Experts of a small language model.
Training: a variant of Adam for the experts, 818M tokens, 6238 steps.
Below are experts of layer 3 (counted from 0) of a mixture-of-experts language model. Rows are named router (the router's row for the expert), gate (a neuron's input weights, with its number), up (a neuron's input weights, with its number), down (a neuron's output weights, with its number) and show model dimensions 0-127. Each number is 500 + 50 x the weight over its row's rms, rounded and kept within 0 to 999. Numbers have three digits each.
Before each expert's rows: "raises" lists some tokens whose logits its average output raises strongly, later layers aside; "gets" lists some tokens that make up at least twice as much of what it gets as of all text. This comes from a sample of Wikipedia text that the model never trained on. Tokens count by the router's weight.

# expert 17
raises: "\n\n", "–", "\n", "/"
gets: "8 ", "5 ", "er", "9 ", "2 ", "3 "
router:432576522548583481464461510423505462491460498452527495549544499533509484467562489459441520486502503558594480514432560589478511419545475473470478610536489500529515509502510514509393528499521477518582489535464483569390476525533518443589477482518429532501470469453471448481257506556559514506503447570561590411464445577522451461499548493504558480478501548481439525527471382490480500441543
gate12:486567440520522512523498397439511435555545561460502458543480459435487464424538539516509516484591516511423560508430523488430559463494460458463479585410538509537505470558507479508511554494384500476565496573396406539515390518477399449556474491484522501442568419517431440474430383525536517518540530508392525506572546582500454575540505427529552502478502519543467501461428412532443465445472
up12:554516599413507488531548473604406365476456491482550525442512581506493489556583429489467522564571467517486509436520364588448458480477551479428542564489560434345563498579440455502471479455423456533512479506485498509494513563545524549599501492496527470446629524480540450565471548519448519578504503516492470550527491490519523487479533529502453511505546481405482460564466494404492540492518
down12:509526469464423515418448385495503467481563505589490407485503554508487519507508443521510505593512616461587465477452461409505459601515428510498426548482542483472519547454574551522509576496504620429552536492438447490546408523474449481501519547404585498543496496509495539506467533474594528508523450369454486513610542529566456525500479461533494454479460471617545431497416502461503436507516
gate13:461447483462536545477453552393563422468501552504554506465466521532513488506522452502398466481522582565517443439434536456512568499498382496548446523568539525435541576480554455633442489488442469534594479504495498546478495588489496458586460548480491637473486411519544444473451449487463552497543462487476553463504401522494566466459533433433568477523549526538457498481413465558505592574578
up13:447472560494556505390595504416439498507420478549517587470549550487446479530464538548562461518539493572594490470496513547480563516524568496422536518518494496507425517477580528511566493448537484496542514574442481474405498527512556452562516473442416546521441571557426448400524505449484511511534509484453555494408456552512511500541433549585490380464552543464552556471348568447512473519573
down13:514508486500599451476465504564498540493495406479517456603537463480501482481437473516515470471497517575374503557469540551515535461448520564428532519431545471515517393550449546586482501528468463442497446505489440448528471545465458468400504563576405449568531565443564490578477480537522532478473637482556567563538471566498460492556447473487418612537469464597557514437565434552498465513440
gate14:471535498550596470582486468475506485546488465510649495510515457467428452541473526439498459522501540571556476583468451511519537468478547558499456447523450476518471557549448472439342518485423475503567457482480419465371533520453476466506502519472435478521514510581436341539457532558521537492497581550494563440467518500534431444537526527500456526416463432538471596474481397492565511533559
up14:527494375471534551418451443492530439552572409451492505537595528472534477427490519465507480636456426478425462483567522493568471531530545585512460449495523503513460602544516520434510499474421511458462476467418523537502421553399455546495492477569483486533590526484524417462570496474466563516481531454415437524556548497545588505543524429599506442528461482530500479574520525572424404494526
down14:492504590494506456449511462432532599505505482519510528539500508506491540503493461544372487528571524476518445494494511487531571490486589495358568473500393449554438500482460486541532590562431512453518443553524524478520476482532560446460433467582449472509501470487389505552487504475491392446531529558459554615549535492612487476501489564441465456487623544519581399527480386530548481533482
gate15:454474533542525493507519452504511385493565496382522419424487490563474447512546486466522449517458534582584514490478485583422567495523495447545505552442452459461522414602488549523352524492431470518484565465375486463467464540501490519574486500497511585615566428482411465466417528435532578424510513513492525505471491540523487463455459506469512410468501462439425566475548428460554496449464
up15:438475518463539524499475373474580449512439552443482519474585409455498568560407450526458482586501487427467484595521472431466535466528612460556457486515449590484451457470566536408457425519463542489510581520469414512463441550492526541480544592527579496508465566472618445551526490511463569599484524559499512510532469518438500510460499518526501515470397449526522517554499547507388518456427
down15:458499499468479571565455483500455549624482518417558483550544501511481514389484600517510472558461492481477472438418433471481560533527566522421457532527489571447517502532473448498540482509464458501507511538434507531515505534529542427496490582581517402549471433572417471581500610523476541470515566388544442514397555458474458480456540468487455471560510486545430489540598532453610488385449
gate16:421499495516489544469418514506533523444487450518532467592545484495506553460559567476445528432410478572540513515455479509531525368474479477562523433511492520468497542468529481476453507435601447522518423562556486481543438518498506524522538440468450496446478550514548407382432561466548495438454466573485487472551462486541525465381543507474507681443444581579504455546568464446448450540430
up16:479515452487447457532570448554522535464482453557479469554562446537400585513448548428367534561594488501534495537444486582505481492557521519450554566502421426448542509512551551468527558485545510514512508450424448464427554511531578461465498514490401417446451479427520423527516548578554535552470474530544455476585482503448420496555481478596395584442517488492487558432549501476391508483481
down16:520490524555469496418476396634571555563499519517431545496488494508510480501558472469580584503553512574465443575403525500548504469467467607535419356427598541532472466532488568515553497494439471477503482571508440519530413492541529451482487495494506483591435555448432492556558394551429468499506439490495513492445536486459579471511520447482515589388515530513533476504554399496531481489523

# expert 1
raises: "Note", "sour", "%", "since "
gets: "| ", "- ", "(", ": ", "; ", "=="
router:438626439467476467539503493458483491548515494482480474483490391598512517505550449476462480534444525523502463464398442478462570413459580474525546555522533473508497443511513470490437605370520521467558474456514514559496492530473508506497467469521416616526507479466452441503268512511519521502445434462591536425514536486476542551555580557522550494497525526562596467543483472478483494477465
gate11:438472456578561486471485488509468566482542586493557576439580392554486555484503507477514428571553448496478502542473504538554505384570520497517566500529542547411418417424401396493465591512458498462485472594513551536464522451479450427518516475510463539491481488496504538465484456457444571506541400398554489438534498483426524472509430553567459528521508591574428414545463437430502489511503
up11:499473489535541456537509440470482480444550568458560460497478395466459575560510495465451517504466478549531480437493446498501513581505408487489531469459567542416391581422491463424467457447468488572480502443468486453543525564456514550569385521473547459582438523475529418509529511673520574466378496533483449525459477489479525482586515526525479498488551450521501503465520571529468624387529
down11:451529459425476451525549534436488497402538394560540513439500490418466478490541548528483488526503618458520535411588481374519486532459501435492432515450511494526481474501541507476540487485546465575461509408564545495548500479570441439547432468520581470518543521584454505473488450410555459613511526538466502526513402458565469532546564509462501401502410449492628531523586471583469529497515
gate12:459472501532487445423450517473499432487350521525460497535549525538474553515482473557431483529476507551479612492457517495511547500460473453546508502483503485455535514434520515603458516362563579601536475574558528491486594371514372499546498420497472516524463576463404472498492474452646478463534488496556530471476497561469527491466470535484452493511448490547466545458398489616501438527507
up12:495514544491522561487496629488519471492505645494523441438479455463508469494508497498530501485393416503570487564575501506466451541521528559499466435476398481542465489485560585570576588573552533384467499470502538500556513521545486461481462566438553495446663409588462544571519555445493434519535579497484573508450474460513551440497459503474527547457543534447453508509552460475559406496495
down12:465494557441491510419478548577483427563489519502487471498484520513518488530461402525549466400513502445560643556556493490534546524448560479397553390523388485577548524443510508445463459519515527526548584453543536542540489504502527562484478563459472445454549538490453533611481536517451411520436526507520567529511466505502480555520525559496385544419545569471404528527481510395510398508426
gate13:485503598446524493429547440528533470488523473488477484506467515487526483474482474529508459545459445506581572588587415511440596486556550574536527525510582576520496512477560499492564532458473558496565522459483516533535410483442541510506344431503457513457544486396417546640394487509437554505484562461448520579398455414499492483569558513473462517424475497455497480514558533506408448496460
up13:469559526495500533439486431489534490430567439520510477485483549466608451505514507490531414491538495452501479524504482494489616542535438542508504539423557559477442484492556483460471479442554545536520481477403433519589506535481525495556420447519476503462415424525397464627542524538505518482487520437524503463493458513502593505647580372488474439451577543474530609489524499485373432459467
down13:534540499414525543469522491530506497490534429522493511447456506504525458562428487519502521496509568449526393426485668395532535545521457604436469460489535443512550469505495569460477547466543552544399544454448467513440510549470530488659513470439506540419456385456504489499544538521529471449557496549502466476591407553475487537612512567436478482604570481510514515523463465455474514478449
gate14:484506558501488554400458435499492563532605496422508528508484564500396442457477461559527444507496532466473506527507476489499527452537495536461599430515476533513533446552440535555522506481517434523561638531645379521530465464470414548520564477458558559469499622524405490527412450346468466496480497505449470470513518505510568451548448501505464526482507494497440434485406528531523550458454
up14:506496483487509545433502413511550460527576471498587441491474391431570527418554422483483492541555458497537545506508534521567488512471540538543413418451593634541499597552544518567462538514539540548420523551504519516475497438541446438415466500470481388437544465488468541589465549523504558464508463545598554521474469465553619511528482434476520471467496602402467554461517488458473501549530
down14:520423515482473507458548473507540480438532513487549427542382425536502445420501484497481507546616479478536543490540567549509402505397427505601532469521555622546495561496487540550525430466458456516567503627476464573463549504550463506488619504390459440509586515518542525473465467434492545413507447519509543461479424466505484544501457506481471440405414504511523564570544488478452510578502
gate15:500502482534486498478583514494522495539482509504518475540548474494491530411509531503491491503567472576547572497404484471543474469491505531566517544561452497497622488497516419444386518414464485591581532512471533525492513446526509443556492450474410479577467386465473507625483489410529470462625442473387408518578443484542522446438471571487453449475552537416463497499571499626484476461546
up15:508426539525501528409520539426466469480449504505661483471478554483590536479569508550495359484548521503488470495511506456557430474477389594486576460515518433453466447498519471526489537589629538489396548518491506555505437524446516503486517519446620564504454483484529393475501487546538451466521452477470515506464444522490456464443480542459542463552560458566464513478609549471479385461476
down15:489421537578544549521558517470427428466417457466562471449526583518551549459480461482512422540653435445469439529509557596519464515490401516460596597518503473568560534490522463459527480440558492530437497441523464553454512554521519391485540458523485563479329516507500496505548479495559488476519523460480538518550543540467502448455467491463548382501530454570449546491504433521546504408494

# expert 27
raises: "It ", "Its ", "if ", "they ", "this "
gets: ". ", "- ", "\n\n", ", ", "\n", "), "
router:364604525468500537509486491435471474510477480417546589391494500533494497550629531365460407502537491540480492479445490532549480429495461434552561490423503503546489437527474441562470595454515525521551416549503485591542498550528506507573447487537470540568468458470493497524370484481492470524420454478495509372503445530518513549601562496433517470497521466531505512575533445553451493447522
gate11:481457513491530639543486603507517503401464490408617535444513526523468479398532482506541488520476496623527485520579568563520478534511439542423429478504506502485502483374473519531484497523503525469466504548544572431466517516466553448603548513567435520525510564534496508466507505508651441424382470453528516576460563423492467481499511538422510467520467566517461497512543452457387495514481
up11:548524513480501523529505512504446451588487446558517641410425506587511422608497571432525545500497585497454458506480512394510473564458503536514535468464458383565434489447492491474418569500453577498481476494444470510377474612427457460522535437464483505480422489469523530466530540502498480520386431445464501468496447555504484551502462446515464529442520523439520599581546535474518427568520
down11:446514486618501460540451510488534375536461538561531447508524461533528535596485469458459531452378462509531603435454480430434548510517532483541491520475447451513470468577437589395586528534482464551536483511468587583491485485528494465421538499434503410552466524544575513524511537499530493528479526498420409542539534467494413466475521468424511537500472416512569570471627470433592532464491
gate12:447445570486454543496447528525484472357497386466403556457562419531502547510536547499511483570498473573556562553511566550502459457493547533527459437494524485466507447547511454622503517522417499592464473458541445441472474570494454512513509540525480516429507525518491540466471503444565521483487440430503429521410432440505605509515559525523461529397524481550538440616517493488452643573503
up12:534559485502614383638514462415518516487442491497551430616358463462437393478543445507537515428528506488482518526485441442418598502457493523506420581519368564487451537449504463539527503475473577502512547472501479566514485470537447468470478519558467442548492509484590478464514538490561440492564476500460511511515557549461518561521542566473494515557542431507447532564455536532514403462506
down12:557613410472464422635621445520461579479571461510538496529479474439541498434519509518549407494441490480461470552467422446638594500440476516461495516495469515481523488477489472516558499379436489537549497476573445480515480428523443474472495535582475496575455426520494536526493504448531507458469495549536448534530524608376520523503530518486549517555550582565426512478463486510503475533400
gate13:434512515510462437452462509525514444480503469493552599552454426490458525487522483515460431616521558502562499582542423514525349566623472601494495448465522521427431476534497512516486512525548461552515538522563413512462474470483488515490530537535549581452506441438499551522527537495513430437560505544499459348526513464449508497623538502459451541436508382524475525549445442489443567543555
up13:470554493579484554554517554480537415519456392529502442514520483547554526426507500424498530580448559417564565479472457476435473530446502445446417471465454487514458556577514554586465479617468478524513541504487389530608516586516478581500562526437506444476522578546473525533507460497489539476408403540462503528547514498547380470521481544506572399456516504480521530488404458439426470491432
down13:599525483491529550473565478539445462516491498470563526491464540481494438482530490601519557455595409431415420492462541572591454495541414497389474506489502556494519482559505610563562534468428462478564438548572524552493498505457455521476524497595490566452519467437496492545378421533475485525471536492507514415459533512598541602540504494495469595520493528444449460479480480445429510409586
gate14:508566542506608572495520521539552485588455431488493506506522442478496554503518509466493467544498493472469473516493600549569512436528556540513504488550506618580451424613539494504426463451505554526416487509458525587511459569483442477482379407537468560525571527440416548510465498541489501502405512444465439519419493537433550444552589512495420504481487502518520514564359541447549396517495
up14:536464449477536532569483424466531459503518559538447460522539501486548487454428422526493593442556562447503550563423504547461546414471550459488572510597530468532388538451494569495504441528427469456542469534532432488448397594512448477522569432510447540571483514529457509520500582546594622503541509548529486432446514436540530552440498504484522502469554454422479432368442502539502569464551
down14:568513512424526546484607487612441499508457503536514509530438473491646464569525477439489422459436476530487415508438482503520545519459504593468533574538476466475577508503538520590498474466485504562479456595478509524509389509518539519485409480476450499512595371522542515559412504568456441443467496471512425527485522481501519414560541548437410594504455497524471564579463497492456427504574
gate15:514602536492495540500498588454529516484481475514485542444492520491461495491570479397492471484490565477542500527523542470468472514417523466552565405575563551529452558494472473483426424541380429505508519396379413456459447576460518477508501585425559492602496493618563414532481498540513476475525445582568525540555533540549443564443522435480505439505572548606562531511476517491449523477455
up15:481498512478453590500505501527537505519543505510395518462479518536498614481481491526435523579614483496487441523560563482499421518491494444396516502509485531515452435561511435490414517488567490570451497468469391448491571462445559401411605452545470452539490545537522530495507418514481428500506497427534527389471542569451508526336494438599504489489446600523538490452473537523555544469515
down15:461545596543444570413469470461429452483475503427419415498456521507548456548580577501520513522623507438559535515494436599400524510533495465406469559459514456554527521502498502438574502550604487453575444523516515499556551523532518440487443539403499586470599447498495506541493487512446484501522509407535581476470451429540537551539478475489575406475500491594550527425451463527519428530501